config.yaml
n_layer: 11
d_model: 256
n_experts: 48
experts_per_token: 2
d_expert: 96
d_shared_expert: 128
activation: "swiglu"
moe_layers: [0, 1, 2, 3, 4, 5, 6, 7, 8, 9, 10]
router_score: "softmax"
normalize_top_k: true
routed_scale: 1.0
balance_loss: 0.00778
balance_bias: false
router_z_loss: 0.0001
init_std_router: 0.0262
lr_router: 0.000519
vocab_size: 15626
norm: "rmsnorm"
norm_eps: 1e-06
tie_embeddings: false
optimizer: "adamw"
lr: 0.0018
beta1: 0.9
beta2: 0.99
batch_tokens: [65536, 131072, 262144]
seq_len: 256
train_tokens: 527000000
steps: 4243
dataset: "wikipedia_en"
Below are experts of layer 7 (counted from 0) of a mixture-of-experts language model. Rows are named router (the router's row for the expert) and show model dimensions 192-255. Each number is 128 + 32 x the weight over its row's rms, rounded and kept within 0 to 255.
After each expert's rows: "comes before" lists some tokens at least twice as common just after its tokens as in all text; "comes after" lists some tokens at least twice as common just before its tokens as in all text. This comes from a sample of Wikipedia text that the model never trained on. Tokens count by the router's weight.

# expert 45
router [137 140 116  94 129 113  88 116 114 161 172 131 112 120 140 122 131  97 146 161  72 129 175 162 164 135 158  88 131 127 103  77 112 155 203 134  75 109 124 209 122 131 107 117 156  69  99 125  31 146 140 184  96 175 107 191 155 150 137 124 101 163 150 106]
comes before: " |", "0", "2", "3", "1", "4"
comes after: "0", "9", "2", " ", "1", "–"

# expert 5
router [121 167  73 105  83  85 122 132 159 133 156 169  86 173 110  83 108 151 135 149  99 124 139 136 176  99 140  95 130  71 102  86 130 103 153 125 112 117 118 166  90  93 103  64 143  95 116  79  68 149 159 175 112 180  74 172 167 171 149 116  90 150 181  75]
comes before: "0", "9", "2", "1", "8", "7"
comes after: " ", "2", "1", "0", "–", " March"

# expert 7
router [149 163  90  89  71 107 109 160 160 162 131 137  78 124 141 167 128 105 116 174  61  97 114 136 140 163 191 139 127  78 136 102 113 107 144 201 154  82 141 198  86 120 134 118 108  66  80 138  33 157 192 172 111 140  97 159 150 182 139 154  80 117 103  94]
comes before: "9", "8", "1", "7", "6", "5"
comes after: "1", "9", "0", "8", "2", "7"

# expert 34
router [167 176  98  90 128 121 124 102 134 101 147 140 103  75 139 110 102  99 122 179 106 118 146 179 144 120 144  87  79 112 134 107 128 123 150 146 143  92 132 119 105 117 147  63 157  90  70 124  31 139 137 140  96 111  58 220 153 156 173 109 109 145 142 103]
comes before: ",", ".", " in", " to", ".\n\n", " and"
comes after: " the", " his", "'s", " was", " their", " her"

# expert 36
router [118 185  90 123  92 132  70 146 124  80 129 164  77 132 167 136 136 101 153 139  93 105 129 134 143 120 157  91  96 105 117  78 115  95 155 133 110 101 172 172 128 133 142  77 150 117 101 113  69 191 168 143 104 124  63 226 116 192 167  97 130 142 107  89]
comes before: " was", " He", ",", "==", " he", " is"
comes after: ".", ".\n\n", ",", " where", " career", " that"

# expert 42
router [136 158 100  85  94 117 121 161 106 118 129 146 132 143 167 119  85 111 159 146 116  85 111 182 152  68 193 117  94  97 105  95 126 131 168 135  86 162 145 141  85 119 131  87 145  52  76 117  55 158 151 162  95 165 112 156 140 132 139 143  92 112 138 102]
comes before: "0", "2", "1", "9", "th", "5"
comes after: " ", "1", "2", "0", " a", "5"

# expert 0
router [114 184 169 107  99 143 141 140  82 113 165 115 115 107 173 117  78 116 137 191  93 108 137 127 155 150 179  80  43  79 140 110  77  88 184 151 146 104  83 183 110 111 141 116 143  71 104 140  84 160 136 120  96 144 145 146 169 155 150  58 112 127 144  64]
comes before: " of", " to", ",", " and", ".", " in"
comes after: " the", " a", " The", " an", "'s", " his"

# expert 16
router [134 160 155 100  73 101  96 176 151 118 110 177  62 141 116  86 147 116 117 121 100 130 145 144 116 108 167 108  59  71 118 128 127 119 138 123 116  93  95 141 136  79 109  67 110  29 141  72  64 161 119 137 131 147 106 127 136 135 150 159  75 138 160 112]
comes before: " |", " ", " |\n", "–", ";", "6"
comes after: " |", " ", "1", "–", "2", "3"

# expert 8
router [116 168 140  80 108 125 135 112 148 102 166 152  66 144 122  96  86 105 106 158  68 152 160 143 150 102 130 127 109  72  91 101 145 140 118 167 102  87 107 118 139 102 116  77 101  49 101 155  20 101 167 152 117 147  74 181 127 143 104 125 111 124 123 118]
comes before: " |", "|", " ", "\n", "-", "="
comes after: "0", "1", "2", "3", "\n", "5"

# expert 18
router [127 166 136 152 124 125 118 141 106 136 126 130  79 134 159 156 148 127 119 143  90 109 133 155 152 117 161  71  95 141 141  89 134 106 139 156 129 113 138 163  79 119 126 111 146  12 120 130  45 166 181 135  84 140  80 151 127 150 160 110  94 141 115 126]
comes before: ")", ")\n", "),", ").", ".", ")\n\n"
comes after: " (", "0", "2", "1", "9", "7"

# expert 2
router [150 125  84 131 117 128 141 147 114 130 128 130  80 149 142 138  82 129 111 173  84 136 121 127 114 137 159 110  90 122 108  80  76 117  99 177 151 105 105 180  93  91 167 164 136  29 154 109  10 167 167 124 133 150  73 141 141 193  95 113 132 133 104 123]
comes before: ":", "-", "1", "0", " Born", " Country"
comes after: "-", "\n", ")\n", "2", ";\n", " •"

# expert 43
router [ 90 157 145 107  83 152 109 135 134 117 145 139  73 103 116 138 122 101 156 154 119 109 140 140 149 139 153  90  65 114 159 131 107  87 150 129 125  59  78 184 142 114 136 111 152  15  67 131  37 210 178 162 138 134 110 162 137 126 105 150 117 100 145 105]
comes before: " |", "|", " ", " |\n", "%", "."
comes after: " |", " ", "%", " |\n", ".", "|"

# expert 19
router [162 143 105  95 115 128 105  99 143 129 154 117  80 118 167 139  72 125 163 186  59 119 157 156 119 147 190  97 109 110 120 132 161 119 168 160  91 103 115 169  90 113 150 101 137  71  91 151  46 135 159 120 132 163  62 154 155 157 178 134 118 114 134  75]
comes before: "5", "1", "6", "2", "4", "3"
comes after: "5", "3", "7", "1", "4", "."

# expert 22
router [119 134 143 115 126 110 125 104 135  81 125 130  77 117 147 127 130 108 181 154 112 100 134 130 190  93 128  77  96 135 167 102 114 134 142 118 133 110  70 132 142 139 159  58 144  40 117 129  23 156 143  93 144 178 124 128 155 178 151 100 117 132 176  51]
comes before: "3", "1", "4", "2", ".", "7"
comes after: " ", " |", "3", "4", "1", "5"

# expert 1
router [119 200 113  99 100 123 129 112 159 134 134 154  75  89 134 104  93 100 131 131 134  81 106 125 139 116 163  93  71 124 120 142 139 109 134 134  76 106 102 131 106  87  80  86 103  88 110 146  12 162 139 137  46 136 105 132 170 182 159 119 123 137 145  83]
comes before: " ", " \"", " —", " No", " A", " Title"
comes after: " |\n", ")", "\n", "\"", "%", " —"

# expert 21
router [203 150 124  87 118 149 114  85  85 131 118 152  54 102 129  98 117 121 162 184  72 159 125 135 100 127 151 114  26 149 102 147 106 127 151 115  61 106 120 129 109 128 126  51 107  67 105 125  30 184 142 169  98 142  82 128 177 126 171 141 134  96 166  90]
comes before: "1", " ", "2", " |", "3", "4"
comes after: " |", "|", ";", " |\n", " /", ":"

# expert 17
router [180 181 133 147 109  96 131 116  72 129 150 134 100 118 162 134 109 101 138 205 112 118 172 150 115 111 150  82  62 115 130  74 157 157 141 144 131 121  94 180  99 132 114  89 131  63 149 109  74 187 178 134  64 109  40 168 179 187 160 123 123 159 176 149]
comes before: " |", " |\n", " States", ";", "\n", "|"
comes after: " ", "1", "2", "3", "4", "5"